Experts of a small language model: a softmax router, 9685 steps.
Below are experts of layer 6 (counted from 0) of a mixture-of-experts language model. Rows are named router (the router's row for the expert), gate (a neuron's input weights, with its number), up (a neuron's input weights, with its number), down (a neuron's output weights, with its number) and show model dimensions 48-95. Each number is 200 + 40 x the weight over its row's rms, rounded and kept within 0 to 999.
Before each expert's rows: a language model's description of what the expert responds to; "raises" lists some tokens whose logits its average output raises strongly, later layers aside. This comes from a sample of Wikipedia text that the model never trained on.

# expert 6
Description: Mid-word pieces, copulas
raises: " of the", " of the ", " of", "es of", " of her", " of his"
router,181,182,232,231,167,237,213,205,184,221,199,242,123,228,173,233,239,163,244,187,170,179,256,253,213,264,239,174,137,107,260,204,227,114,220,193,232,283,290,109,217,181,230,186,239,214,213,183
gate0,188,115,242,193,280,178,205,216,174,249,193,206,113,252,153,168,193,194,201,266,261,262,209,172,149,225,223,217,157,155,222,153,231,253,207,172,147,166,239,215,307,166,210,182,257,253,267,232
up0,211,186,152,136,221,152,217,170,201,163,160,217,177,162,221,274,192,181,177,283,167,170,168,186,150,215,167,147,176,192,126,209,189,171,293,220,254,195,158,202,215,197,91,199,162,130,139,176
down0,132,153,196,164,171,168,214,199,195,149,254,178,165,241,212,157,302,279,178,234,184,199,231,190,174,159,221,154,184,185,250,211,255,151,210,190,183,115,232,100,182,173,284,208,196,198,136,157
gate1,159,298,211,167,174,181,189,216,150,262,188,201,244,179,205,210,229,165,208,214,147,288,239,226,247,214,176,254,249,120,226,214,212,170,167,200,183,268,191,219,289,224,252,137,192,206,208,170
up1,246,226,113,182,249,190,182,168,289,177,208,207,248,180,148,211,153,239,229,144,168,216,170,165,218,240,144,266,233,194,235,198,154,133,164,283,231,175,242,173,191,249,212,200,163,176,191,155
down1,168,237,206,152,168,231,176,241,159,218,194,199,205,186,162,108,164,160,170,284,205,191,157,179,221,204,186,239,205,235,193,228,116,191,174,208,213,217,232,260,168,228,164,141,238,227,159,232
gate2,262,185,236,211,223,187,152,239,160,198,180,271,204,199,230,230,168,151,233,240,188,248,176,210,180,198,171,361,196,182,171,264,161,201,194,309,162,183,140,216,188,212,261,191,221,157,216,204
up2,162,124,179,276,88,203,198,201,185,220,178,222,161,179,183,233,205,156,218,203,215,117,147,180,244,204,230,267,206,218,131,132,254,186,166,177,253,179,214,192,200,198,219,187,152,197,318,159
down2,147,203,178,212,242,274,83,168,271,163,202,263,259,121,281,183,171,221,192,193,108,154,144,183,197,138,226,254,165,278,209,153,172,283,167,211,215,172,251,227,202,135,157,188,194,151,267,240
gate3,242,186,268,170,248,155,165,206,147,221,203,182,135,190,267,142,172,170,178,310,160,189,161,249,225,184,212,227,244,108,174,173,154,231,163,166,220,176,122,235,249,225,183,204,213,186,185,219
up3,218,279,293,203,184,154,198,208,168,189,243,143,251,238,215,243,206,220,189,203,93,248,231,220,169,247,159,133,214,205,198,144,195,285,264,198,242,217,208,137,184,167,211,186,162,210,224,167
down3,97,169,164,278,240,182,171,214,220,185,194,224,135,268,184,159,243,244,209,218,257,133,181,228,201,222,184,158,191,209,163,207,233,222,163,154,164,178,198,208,222,167,196,215,254,220,304,154
gate4,198,250,251,278,185,152,204,77,184,244,207,200,188,119,225,151,173,241,210,124,161,161,211,248,181,172,196,212,234,121,289,259,212,164,216,229,182,212,258,247,217,171,218,192,173,220,191,153
up4,216,217,194,152,175,143,196,253,219,238,182,231,221,288,157,254,208,227,256,150,234,168,197,204,195,201,206,150,189,177,216,267,251,111,199,271,136,202,218,142,238,254,198,146,155,243,228,241
down4,205,205,228,266,186,187,264,185,161,202,158,216,134,206,243,148,227,147,177,186,232,188,225,198,230,222,226,128,199,208,196,181,219,211,171,277,210,228,203,159,248,171,205,179,237,126,221,234
gate5,257,162,225,181,214,164,195,245,266,187,191,208,200,146,191,119,203,221,198,198,162,284,156,200,115,191,125,179,209,217,185,206,181,218,262,160,250,148,84,221,164,174,212,101,243,205,279,209
up5,210,248,130,231,242,194,196,190,180,241,229,256,239,195,229,176,291,222,182,138,168,137,197,214,172,181,195,257,160,148,206,209,146,230,147,212,216,277,240,176,181,207,210,204,135,204,277,198
down5,205,202,176,231,187,168,198,202,222,179,197,173,141,244,200,248,188,211,325,202,184,223,228,162,191,250,176,199,171,173,236,159,255,178,170,221,211,236,111,170,186,174,144,192,151,172,151,189
gate6,282,181,78,142,136,246,175,201,219,216,213,195,197,201,288,224,207,153,260,245,242,253,191,186,159,181,194,269,216,177,221,267,243,196,204,258,165,237,181,195,174,211,128,179,195,192,208,244
up6,138,237,164,310,245,252,160,228,209,142,232,239,242,152,154,230,228,303,188,215,191,206,264,202,199,149,139,203,223,215,183,262,202,162,218,187,173,134,226,182,129,153,258,182,123,176,213,157
down6,203,155,206,236,174,211,172,154,211,268,239,192,173,202,223,254,160,166,242,167,204,194,207,249,234,138,186,164,220,211,207,236,234,224,172,242,177,191,242,154,197,176,151,173,220,200,183,149
gate7,192,185,152,162,175,211,181,216,213,170,211,217,194,146,286,237,198,196,159,143,173,129,247,167,226,204,209,218,215,159,274,148,217,185,131,195,183,198,262,254,235,250,150,278,167,186,245,172
up7,144,226,203,193,234,184,210,196,164,230,258,173,221,154,179,179,138,229,266,136,150,161,144,164,170,192,159,190,232,144,173,187,151,223,224,177,177,214,239,251,219,128,197,172,262,180,170,187
down7,118,170,142,176,164,210,150,174,156,250,205,150,206,171,151,162,202,238,244,188,222,207,247,225,154,258,121,151,137,263,171,225,234,165,202,281,218,196,197,213,206,118,165,176,269,183,154,234
gate8,157,212,172,176,278,211,235,168,157,229,217,183,258,163,254,179,238,163,224,200,162,234,235,152,204,207,197,275,220,189,150,165,202,140,165,216,211,196,149,297,220,171,233,162,196,230,214,171
up8,191,197,219,165,256,228,221,179,193,156,157,282,106,187,170,248,258,221,209,235,201,224,222,190,255,132,218,171,248,184,299,188,244,164,237,227,216,278,179,180,153,181,189,279,177,205,132,173
down8,236,220,187,247,193,250,193,200,260,206,175,218,252,182,213,195,185,142,245,278,233,218,203,274,310,210,172,171,174,162,196,161,199,186,208,201,212,195,165,253,222,228,227,213,167,137,235,247
gate9,268,151,221,154,131,220,236,230,223,197,250,239,161,187,148,144,205,236,218,187,208,274,204,169,198,187,178,265,235,196,249,239,224,260,184,184,141,277,242,167,212,201,189,271,237,195,221,99
up9,273,229,121,248,147,184,153,228,151,222,188,178,263,188,173,240,164,146,214,181,220,178,202,205,93,237,216,233,155,160,149,122,176,196,199,261,165,173,132,233,165,199,186,215,224,212,211,189
down9,227,193,267,136,210,192,177,196,153,227,176,183,201,196,141,144,242,204,214,199,180,213,197,193,164,190,246,227,262,182,199,263,159,150,160,192,190,199,218,236,180,190,164,234,245,210,161,105
gate10,248,209,151,208,216,235,234,184,207,155,215,177,270,181,255,167,183,218,219,246,190,224,136,226,228,238,270,203,211,189,195,219,189,164,169,192,215,244,161,175,166,176,203,204,146,143,215,139
up10,230,204,220,196,178,183,176,188,131,171,210,225,281,203,195,157,224,212,140,118,168,178,164,207,221,185,222,132,288,206,167,251,171,163,201,208,191,194,164,255,203,147,237,271,198,181,210,230
down10,248,211,226,174,214,221,173,187,220,225,270,172,201,172,167,163,136,283,268,239,195,231,181,196,239,243,182,261,210,200,143,161,242,126,138,233,286,255,180,281,229,181,252,232,190,132,196,218
gate11,141,148,118,203,190,129,267,165,231,161,187,179,183,262,184,125,172,229,185,227,222,159,159,223,186,216,174,184,175,158,245,170,204,181,237,204,165,226,147,179,264,158,102,198,237,113,193,198
up11,238,235,214,196,139,271,240,214,122,211,238,219,148,177,209,248,176,189,156,296,216,216,233,185,244,243,238,138,245,207,159,218,227,149,164,136,281,227,134,186,171,267,222,227,166,193,222,247
down11,146,244,261,193,203,295,158,199,154,210,185,196,234,223,179,135,215,167,190,189,220,198,206,164,233,167,265,161,259,193,238,222,204,299,237,204,192,202,218,186,236,236,209,183,186,251,200,212
gate12,148,227,115,143,317,235,171,208,239,152,147,269,199,200,227,190,191,267,156,223,198,172,286,176,137,140,178,190,201,193,233,183,235,136,258,211,211,210,133,178,156,194,212,174,211,196,242,123
up12,203,189,225,230,195,198,220,168,134,180,147,244,220,181,103,261,152,251,200,164,272,211,190,116,145,209,241,194,165,264,175,271,220,234,197,177,106,91,188,200,204,200,210,194,193,238,230,223
down12,238,193,165,196,203,147,141,208,207,227,145,222,146,197,190,226,181,166,165,198,220,226,160,255,135,219,158,216,223,181,170,196,155,222,175,238,191,152,274,281,149,203,239,136,243,171,220,274
gate13,239,255,211,179,226,127,230,168,164,222,207,169,150,162,244,219,249,177,215,266,202,227,198,202,211,190,168,211,276,197,193,96,156,186,263,205,188,246,278,169,280,216,210,223,162,147,175,184
up13,148,225,207,237,168,151,180,223,185,202,246,205,156,187,256,157,215,134,190,218,225,190,195,164,243,199,235,242,174,205,176,288,137,223,235,169,231,208,197,125,161,267,139,186,221,214,253,185
down13,228,187,233,204,220,123,186,235,187,171,124,227,248,255,138,201,200,213,139,240,291,177,203,193,166,268,175,222,238,119,183,246,232,193,201,123,218,128,193,229,179,182,208,165,280,193,200,268
gate14,258,197,179,206,237,222,191,222,139,195,183,201,136,129,183,196,264,205,210,259,232,215,185,262,234,155,270,165,221,210,201,195,196,127,155,184,146,160,200,216,210,224,209,255,202,152,235,247
up14,147,237,261,197,219,202,273,232,165,205,153,153,141,92,177,243,214,244,210,169,205,287,287,210,179,234,178,192,236,191,148,269,240,163,179,152,131,112,212,227,185,180,228,222,218,136,166,177
down14,203,218,97,134,222,203,192,179,126,209,194,210,200,154,230,223,129,213,219,183,211,234,202,254,118,190,211,175,257,257,201,261,235,195,217,167,167,158,265,182,181,224,210,241,155,223,247,224

# expert 12
Description: Foreign name letters
raises: "ater", "eline", "ings.", "ings"
router,218,167,187,181,247,149,229,272,180,245,196,145,195,149,140,238,198,212,259,154,200,210,200,194,155,244,312,169,217,219,143,195,185,166,199,140,194,211,178,203,149,193,172,251,254,192,222,240
gate0,261,192,130,173,207,202,183,175,211,218,265,219,226,235,237,221,167,258,204,142,183,232,104,225,200,172,196,193,233,240,247,214,243,170,250,250,230,184,205,241,209,216,206,173,201,180,190,161
up0,201,207,159,245,213,236,167,198,156,164,228,126,177,136,251,171,177,161,182,211,224,227,201,211,182,208,233,157,202,230,214,166,240,253,250,222,232,245,104,218,195,252,291,197,197,186,272,181
down0,237,264,177,238,215,191,228,231,189,229,189,263,289,164,246,184,191,206,201,242,204,163,186,206,203,215,257,281,185,265,167,165,158,188,154,204,243,169,178,281,174,133,187,194,237,187,238,196
gate1,232,283,239,238,176,174,271,252,253,237,221,148,192,142,190,247,247,225,225,225,194,189,193,229,208,156,179,173,245,217,254,191,186,169,218,222,223,155,301,272,213,225,134,251,197,208,165,204
up1,155,264,140,172,201,260,254,188,198,218,171,212,186,200,163,253,218,238,120,223,172,212,207,207,141,185,238,176,226,177,270,258,249,161,233,237,189,227,221,239,160,237,232,265,104,177,225,203
down1,171,183,152,250,220,182,285,216,151,208,170,141,252,209,206,183,189,257,260,152,246,141,225,248,150,253,219,219,184,232,110,212,271,224,222,181,214,219,152,303,140,243,248,151,195,104,158,166
gate2,203,161,184,184,228,132,201,198,183,234,187,155,195,239,221,168,210,136,194,266,128,202,217,196,228,200,241,136,248,160,151,193,244,163,282,168,254,262,211,271,154,228,236,189,182,177,181,147
up2,211,249,163,268,100,193,265,142,167,145,202,154,133,164,185,231,209,118,191,191,216,227,184,256,195,263,228,222,189,177,272,178,195,230,155,227,155,175,214,239,265,184,193,252,215,191,198,190
down2,153,237,200,254,222,186,205,236,232,140,211,282,257,179,260,185,231,240,233,93,142,166,218,165,169,233,149,151,231,299,219,150,225,221,196,247,174,219,276,185,210,164,217,190,263,219,218,170
gate3,184,191,179,223,224,251,244,245,129,224,230,219,85,227,151,186,204,231,168,187,208,261,249,231,181,124,169,224,182,163,220,200,177,229,124,133,138,187,179,230,141,229,252,265,206,225,248,191
up3,186,207,231,165,198,111,210,231,113,236,151,204,181,237,224,149,203,288,234,177,235,166,226,244,227,194,165,215,195,185,251,211,211,234,97,201,205,226,213,245,211,237,213,192,166,227,172,287
down3,176,240,253,182,145,225,244,194,227,152,175,139,193,245,271,231,227,133,205,183,212,150,231,209,186,59,259,151,243,216,235,161,197,228,200,126,186,164,158,127,210,203,151,223,212,166,218,136
gate4,211,208,230,153,233,180,160,244,164,110,184,147,160,188,157,276,136,233,182,231,271,199,179,139,247,159,206,207,195,170,208,191,154,159,211,265,200,214,164,252,215,170,159,194,229,196,205,178
up4,246,146,234,167,156,169,271,179,217,244,158,184,220,203,215,232,233,123,210,267,177,265,208,255,148,230,135,197,152,180,266,226,180,94,147,160,236,226,261,181,178,314,189,190,235,286,236,242
down4,224,171,245,255,225,248,108,185,270,313,126,205,184,216,162,213,206,125,171,165,156,239,195,219,214,165,182,130,263,184,176,200,283,164,195,251,178,161,215,155,175,215,208,140,205,220,210,199
gate5,186,128,119,175,228,192,196,248,140,194,204,254,196,339,297,239,218,217,192,165,246,225,190,155,184,148,199,184,232,203,236,226,175,225,227,246,270,237,178,235,263,125,220,169,150,217,272,212
up5,157,220,194,219,268,147,218,202,209,254,186,210,261,231,245,227,270,191,227,249,199,165,226,188,169,159,168,167,200,104,235,195,206,153,131,217,197,192,234,183,176,94,229,159,216,211,173,205
down5,213,243,157,176,235,183,242,151,149,246,134,206,240,167,168,213,274,186,246,239,275,93,185,249,225,209,250,231,288,231,249,232,194,236,330,214,171,211,242,204,214,184,164,183,175,211,152,222
gate6,178,206,250,172,125,299,221,181,206,142,240,228,236,134,193,207,212,216,193,161,224,243,197,229,271,156,236,245,263,192,263,214,200,242,166,149,190,194,144,267,250,188,202,165,174,227,132,204
up6,263,174,260,209,199,178,166,111,206,246,223,266,212,209,194,183,259,194,165,194,209,121,215,187,236,188,191,206,231,209,148,159,187,188,174,216,148,248,224,176,211,178,232,224,216,202,261,187
down6,214,304,194,201,118,247,211,154,98,226,222,191,180,231,173,190,229,152,198,181,177,176,230,187,167,138,181,222,155,193,198,301,167,192,159,188,159,244,180,129,193,185,169,185,165,201,170,200
gate7,272,200,160,167,204,215,176,159,227,201,246,163,168,255,181,171,194,240,237,229,179,159,145,245,190,240,256,183,304,232,181,162,194,209,213,215,166,181,209,154,191,191,105,206,177,278,181,170
up7,275,228,189,191,290,138,255,209,302,231,232,213,169,235,238,263,246,250,233,168,156,243,173,217,190,174,220,191,172,182,231,238,209,269,189,221,158,265,253,252,261,245,213,157,153,264,196,175
down7,150,263,230,243,192,216,226,181,150,196,276,294,226,225,189,213,108,232,206,208,219,242,188,191,196,237,194,140,221,197,214,185,197,238,180,264,271,164,252,110,173,221,219,240,309,169,209,167
gate8,191,203,228,234,156,148,178,224,159,128,184,144,301,138,216,194,185,215,150,186,228,235,221,213,224,180,195,229,283,216,229,239,248,219,198,210,258,142,260,190,246,211,181,150,162,144,174,180
up8,268,186,214,156,217,142,179,294,152,132,192,180,209,165,162,150,157,186,206,195,185,192,182,252,209,259,174,209,200,203,209,292,267,162,203,171,191,183,153,205,281,131,206,208,130,216,173,263
down8,146,216,142,192,149,211,138,148,282,201,188,202,207,174,173,186,248,200,149,169,177,128,207,188,168,205,231,151,145,217,161,172,214,238,226,166,196,187,200,229,169,253,234,214,227,161,199,253
gate9,129,189,242,227,235,201,273,232,214,150,274,234,235,207,171,160,161,172,253,164,185,208,253,141,202,219,231,128,185,205,205,183,220,186,223,198,113,126,231,265,209,254,219,250,225,185,162,179
up9,228,167,216,135,191,247,248,241,154,168,244,227,143,228,216,200,218,275,199,184,186,157,250,114,154,201,252,172,143,212,202,220,184,174,206,189,190,226,149,160,244,173,135,146,211,196,182,216
down9,213,139,98,197,244,215,133,215,203,180,206,168,168,192,136,187,223,162,189,196,228,79,236,199,198,214,183,199,205,210,225,181,157,252,214,174,245,187,166,233,242,210,231,259,109,183,197,122
gate10,214,226,261,118,150,217,134,223,210,198,252,156,240,116,184,251,197,93,172,226,193,178,268,149,232,189,201,179,187,169,193,234,182,160,177,209,235,208,192,183,156,166,199,178,272,226,229,184
up10,249,157,232,179,196,265,175,161,113,194,197,235,187,250,226,206,225,225,253,261,157,161,188,245,184,258,220,239,280,216,237,178,225,183,202,144,191,172,168,158,252,231,199,221,264,200,188,211
down10,234,253,217,194,234,238,163,148,214,89,239,215,190,230,236,205,214,270,208,164,135,208,218,218,158,188,155,140,217,188,226,138,247,275,200,216,160,182,142,112,208,166,184,192,251,199,212,166
gate11,169,189,161,156,156,260,199,236,190,190,230,194,182,235,210,182,242,166,200,209,133,203,166,202,161,203,142,131,306,189,149,197,269,254,234,234,152,139,230,238,241,252,224,210,213,182,254,161
up11,270,196,193,254,200,228,161,237,205,210,206,226,229,187,185,174,275,238,251,221,187,120,189,174,164,202,272,229,199,172,250,193,163,192,220,259,179,234,262,167,148,242,152,248,176,213,170,217
down11,291,256,235,192,199,221,217,226,185,255,139,222,228,154,248,222,181,226,174,147,201,195,184,224,208,190,176,167,232,242,126,163,146,104,159,241,120,252,167,257,245,214,145,244,188,132,206,255
gate12,194,241,163,189,222,168,145,229,167,190,141,201,295,171,202,160,167,253,254,191,132,191,186,137,177,190,212,215,211,193,210,223,313,241,198,200,210,180,283,225,244,179,248,190,175,143,237,180
up12,210,261,261,195,187,202,158,245,266,193,169,260,132,226,172,193,232,247,203,174,175,217,274,164,283,187,219,162,161,213,261,274,254,274,219,259,197,281,181,162,197,188,222,156,207,262,185,206
down12,217,167,214,231,196,182,133,216,206,237,155,133,192,188,235,262,177,253,141,204,136,187,232,227,196,140,136,166,175,157,134,213,265,228,182,155,157,226,182,183,200,168,208,187,251,208,229,340
gate13,164,150,216,225,235,144,190,194,233,200,218,302,190,230,191,139,202,184,196,143,173,142,189,249,185,221,181,179,194,193,214,192,265,297,162,194,129,135,258,177,275,229,155,166,206,168,270,165
up13,233,132,191,215,167,274,235,211,215,256,253,220,176,213,161,215,155,141,172,237,177,214,256,252,196,267,294,159,175,246,166,111,229,256,159,186,194,171,208,242,156,114,212,239,207,228,199,234
down13,166,167,188,183,238,200,148,187,164,167,202,198,171,162,209,214,177,171,229,147,231,160,276,153,170,190,163,190,153,252,216,196,218,153,179,172,230,153,207,147,192,100,166,194,245,226,153,218
gate14,276,231,192,206,170,165,198,229,183,206,216,189,209,227,169,127,192,193,194,270,229,228,273,174,197,216,235,211,220,246,261,250,227,155,221,156,206,235,231,172,270,249,138,156,101,222,137,229
up14,212,174,144,154,219,208,142,200,239,170,205,165,226,244,176,135,204,124,207,216,330,240,194,214,229,181,157,209,229,234,139,231,166,180,192,143,147,133,227,187,143,185,209,220,244,210,238,182
down14,119,223,243,260,213,176,220,194,230,172,193,254,197,232,254,242,202,113,200,218,206,226,247,164,215,266,154,274,244,167,185,204,257,167,170,183,180,149,166,138,145,266,208,220,205,205,177,307

# expert 31
Description: Music credits word pieces
raises: "ies.", "ies and", "ies", "y.", "ies,", "quarters"
router,186,169,228,187,136,165,143,175,194,191,199,221,164,169,112,243,177,244,178,227,180,204,186,163,184,207,119,198,178,234,199,318,194,206,228,160,271,209,166,239,163,235,204,214,329,161,152,173
gate3,140,152,235,137,219,117,148,175,192,211,181,317,171,228,244,210,178,225,233,203,146,191,186,219,167,146,220,118,252,158,191,112,176,232,187,232,233,180,149,249,201,198,138,201,190,197,174,241
up3,246,234,207,145,231,136,208,191,192,250,217,152,181,213,243,163,185,183,133,248,177,222,278,242,182,144,281,219,217,138,206,180,272,168,132,220,196,162,154,202,293,177,284,169,226,177,252,147
down3,152,226,209,199,228,235,181,150,129,196,229,214,152,191,262,211,148,239,206,196,187,141,185,277,247,208,199,197,194,141,152,243,173,249,179,268,218,170,193,239,256,153,181,210,150,216,156,190
gate4,140,166,217,201,173,208,210,211,224,145,177,179,144,182,181,151,147,276,95,176,138,202,213,201,226,248,189,160,190,257,199,234,109,159,137,210,274,156,166,166,235,160,216,154,169,210,222,220
up4,224,218,184,187,190,222,187,226,247,211,262,238,186,174,167,181,205,252,144,205,89,226,169,133,212,273,221,181,139,217,166,224,127,239,152,231,205,189,185,242,213,200,273,197,217,173,291,165
down4,173,277,192,286,233,173,171,272,184,195,167,248,176,193,236,226,197,171,272,296,166,138,184,186,203,178,174,193,168,181,121,180,231,227,169,218,220,202,145,259,207,128,225,206,219,190,223,211
gate5,155,195,230,190,175,219,169,206,243,224,140,249,184,233,168,184,223,213,179,155,246,176,234,207,217,184,141,146,161,225,169,211,127,133,184,181,177,159,177,241,164,178,181,165,205,256,142,175
up5,173,243,164,175,233,210,159,123,198,180,247,183,167,160,192,246,181,142,129,282,239,253,214,130,158,216,221,210,221,164,221,156,207,268,220,211,177,215,238,200,240,183,229,210,220,182,240,230
down5,250,186,197,148,207,195,144,239,269,230,178,259,195,170,286,197,202,221,239,162,132,171,203,205,201,236,199,241,201,237,98,256,190,188,209,261,190,188,204,264,164,204,242,186,248,143,203,116
gate6,176,189,248,166,194,153,181,217,205,246,155,221,219,277,214,251,86,221,174,190,197,226,197,259,205,165,263,171,205,239,181,203,213,170,213,142,208,182,196,274,221,109,185,252,152,243,175,146
up6,204,137,233,160,215,226,135,214,193,208,139,158,244,229,176,258,225,174,148,171,204,170,241,209,214,261,208,227,237,209,184,245,128,212,231,215,215,230,219,247,196,240,182,194,222,205,187,173
down6,172,167,197,234,178,197,200,201,184,183,239,171,246,266,258,214,194,250,158,237,228,221,183,169,208,184,209,156,199,200,165,228,238,184,226,124,235,220,119,175,216,251,274,213,247,229,258,269
gate7,238,177,162,237,220,229,229,295,193,140,168,198,199,223,231,191,192,168,293,208,168,236,148,280,230,134,210,188,264,186,289,229,198,130,167,141,249,191,181,188,175,172,144,193,159,133,226,150
up7,219,224,130,203,173,265,97,234,204,140,127,217,211,222,222,263,144,185,240,217,281,136,175,189,174,193,230,247,243,233,224,226,204,165,103,141,162,204,180,186,178,192,171,212,149,154,156,184
down7,202,196,136,140,254,175,190,199,169,190,185,167,258,194,256,154,162,249,188,266,209,179,164,154,149,211,232,182,240,160,124,111,184,214,197,180,226,183,216,231,174,191,228,213,164,251,144,178
gate8,212,207,127,219,193,177,232,219,213,221,91,211,149,252,202,214,181,205,202,175,224,177,254,186,178,226,170,278,237,146,295,205,205,233,148,158,231,203,178,229,236,230,279,142,220,95,184,210
up8,251,214,182,213,200,251,219,172,236,213,248,239,155,218,213,173,295,202,125,240,186,195,273,175,104,146,194,238,171,162,216,217,178,164,171,120,258,236,241,226,244,235,215,174,213,180,184,245
down8,213,200,179,218,152,165,196,220,168,186,181,166,206,243,200,169,240,171,164,247,208,197,218,177,217,275,144,321,170,163,256,139,244,214,213,159,157,236,162,160,211,276,230,218,95,185,100,213
gate9,170,127,223,228,110,201,235,161,215,263,219,169,157,150,209,195,192,227,188,132,208,133,262,167,206,164,210,298,198,210,201,238,92,203,149,175,228,213,198,226,156,154,184,224,168,222,200,230
up9,159,246,156,221,216,208,210,200,211,181,184,231,186,261,217,225,172,194,249,133,248,167,150,209,159,148,173,178,267,194,146,161,164,241,255,167,148,233,164,187,230,219,168,145,221,107,120,272
down9,166,196,188,207,224,225,157,193,235,196,160,225,210,195,262,217,160,194,213,144,258,332,161,203,151,230,149,212,140,186,133,211,215,212,147,133,236,183,205,136,195,253,195,207,245,226,176,334
gate10,216,128,207,266,189,217,190,198,185,156,239,198,197,178,134,168,190,275,165,209,200,114,205,203,207,171,268,236,211,112,234,185,148,185,209,211,173,118,143,219,264,146,212,243,242,138,245,222
up10,211,166,274,198,185,155,309,224,153,246,243,242,101,206,183,214,153,208,145,200,216,197,251,173,197,274,266,210,186,192,132,203,224,119,177,236,229,175,221,194,210,171,193,148,217,239,211,188
down10,166,229,189,210,185,215,249,183,123,154,158,268,241,213,161,262,202,143,217,241,180,175,216,177,190,177,161,249,259,197,217,189,174,248,188,261,221,216,189,215,244,174,197,234,237,275,171,119
gate11,231,183,178,226,251,203,145,261,235,210,181,218,161,179,175,192,241,173,211,163,146,163,161,163,194,149,126,258,282,174,177,131,121,211,159,191,226,272,207,183,217,171,180,201,219,193,259,192
up11,194,199,240,138,235,194,192,216,200,200,148,135,196,139,158,188,238,330,163,207,172,244,183,175,181,256,173,177,219,163,240,206,241,129,184,167,198,103,225,221,177,212,178,200,198,216,190,202
down11,229,200,181,217,188,160,238,227,174,204,169,165,241,245,174,238,178,157,156,293,170,194,261,173,181,157,242,160,239,159,218,123,203,135,264,213,166,148,218,192,211,225,196,156,208,203,263,133
gate12,206,198,200,150,225,234,241,179,259,192,158,161,174,210,222,178,176,213,180,277,203,104,196,255,238,208,127,209,192,164,243,230,201,192,193,233,109,172,167,243,173,220,230,230,277,202,206,213
up12,169,167,154,229,193,188,195,220,189,218,172,281,178,218,191,251,192,257,269,207,196,133,140,187,227,237,175,281,241,250,244,176,263,185,186,230,189,240,188,134,244,227,195,138,192,116,187,274
down12,248,247,231,190,172,232,202,197,181,220,177,216,227,220,173,220,210,156,224,271,218,159,169,114,249,158,233,196,222,105,318,195,202,202,188,150,205,231,251,192,229,198,178,243,241,223,243,119
gate13,225,130,184,223,239,236,191,183,213,78,195,235,166,220,195,194,198,221,166,219,210,136,179,213,318,246,149,238,223,230,203,235,189,116,242,224,201,254,245,213,139,265,140,215,195,184,199,193
up13,199,234,170,198,153,192,180,217,175,197,225,238,239,259,236,232,265,195,149,196,247,266,191,215,198,220,194,171,181,187,227,252,272,159,142,100,227,184,160,177,202,125,268,166,217,194,161,227
down13,202,232,198,186,224,245,95,240,189,235,149,179,204,138,145,214,200,261,199,157,192,203,234,206,171,202,206,187,161,146,255,158,211,214,178,158,269,196,198,195,237,208,224,157,250,198,178,262
gate14,222,202,168,219,184,222,170,121,234,229,173,208,198,158,271,159,196,249,144,205,183,191,218,196,233,113,263,236,163,161,244,214,148,177,199,257,225,162,228,240,189,196,194,199,149,181,248,168
up14,129,177,184,250,184,210,121,183,204,207,126,220,270,120,214,251,215,189,259,185,216,251,213,193,185,172,188,265,198,125,202,236,242,121,185,157,144,259,246,231,109,190,146,230,180,75,191,199
down14,147,199,254,182,172,192,236,217,184,172,254,255,219,209,185,279,290,205,192,232,218,185,185,237,199,246,206,170,238,258,119,196,193,164,241,236,200,167,260,186,231,209,161,170,248,191,116,132
gate15,192,222,156,243,184,210,178,238,217,193,181,238,174,132,139,138,129,186,276,95,197,227,165,200,208,156,144,265,236,181,202,245,198,270,227,270,181,197,196,212,145,166,205,185,191,152,202,169
up15,205,272,164,212,250,186,123,206,152,188,181,156,179,121,194,244,170,156,260,282,270,214,243,175,217,231,183,254,229,249,214,157,193,227,180,161,266,237,161,252,82,163,259,228,148,195,203,273
down15,287,202,182,200,212,169,189,240,234,172,247,150,172,230,188,172,272,178,232,174,215,152,159,197,225,270,163,237,238,253,237,180,219,155,146,187,136,215,177,190,168,193,151,190,184,201,124,301
gate16,216,165,189,148,191,253,302,171,184,235,152,173,137,221,144,110,207,184,210,178,126,201,221,255,160,170,276,214,216,203,197,224,196,233,162,122,171,247,204,218,247,258,192,169,227,268,240,158
up16,132,209,206,225,187,196,181,243,148,247,210,172,283,210,268,219,157,189,206,197,259,258,201,141,204,167,211,179,183,186,137,156,162,106,227,207,224,198,172,77,155,160,212,201,203,242,206,175
down16,265,207,198,221,229,129,276,271,246,164,213,219,241,218,198,268,127,227,210,148,198,208,163,171,149,216,224,247,203,217,195,141,147,151,178,253,151,205,159,216,206,159,252,239,160,178,222,200
gate17,191,195,125,204,197,195,224,180,203,184,190,203,233,257,205,132,170,257,153,164,245,127,227,223,192,150,219,220,196,263,186,219,153,201,222,234,171,175,198,159,234,137,203,197,177,237,303,155
up17,169,279,216,205,173,135,166,229,166,209,219,175,175,159,186,274,201,182,245,242,165,233,202,241,206,230,207,244,154,196,171,238,216,221,207,162,268,258,224,204,232,190,180,278,158,154,197,230
down17,263,131,183,230,194,165,154,149,238,194,137,187,200,190,209,204,164,232,170,184,243,168,214,230,173,151,175,161,290,215,248,158,164,246,262,211,160,206,260,231,189,162,274,148,191,108,230,89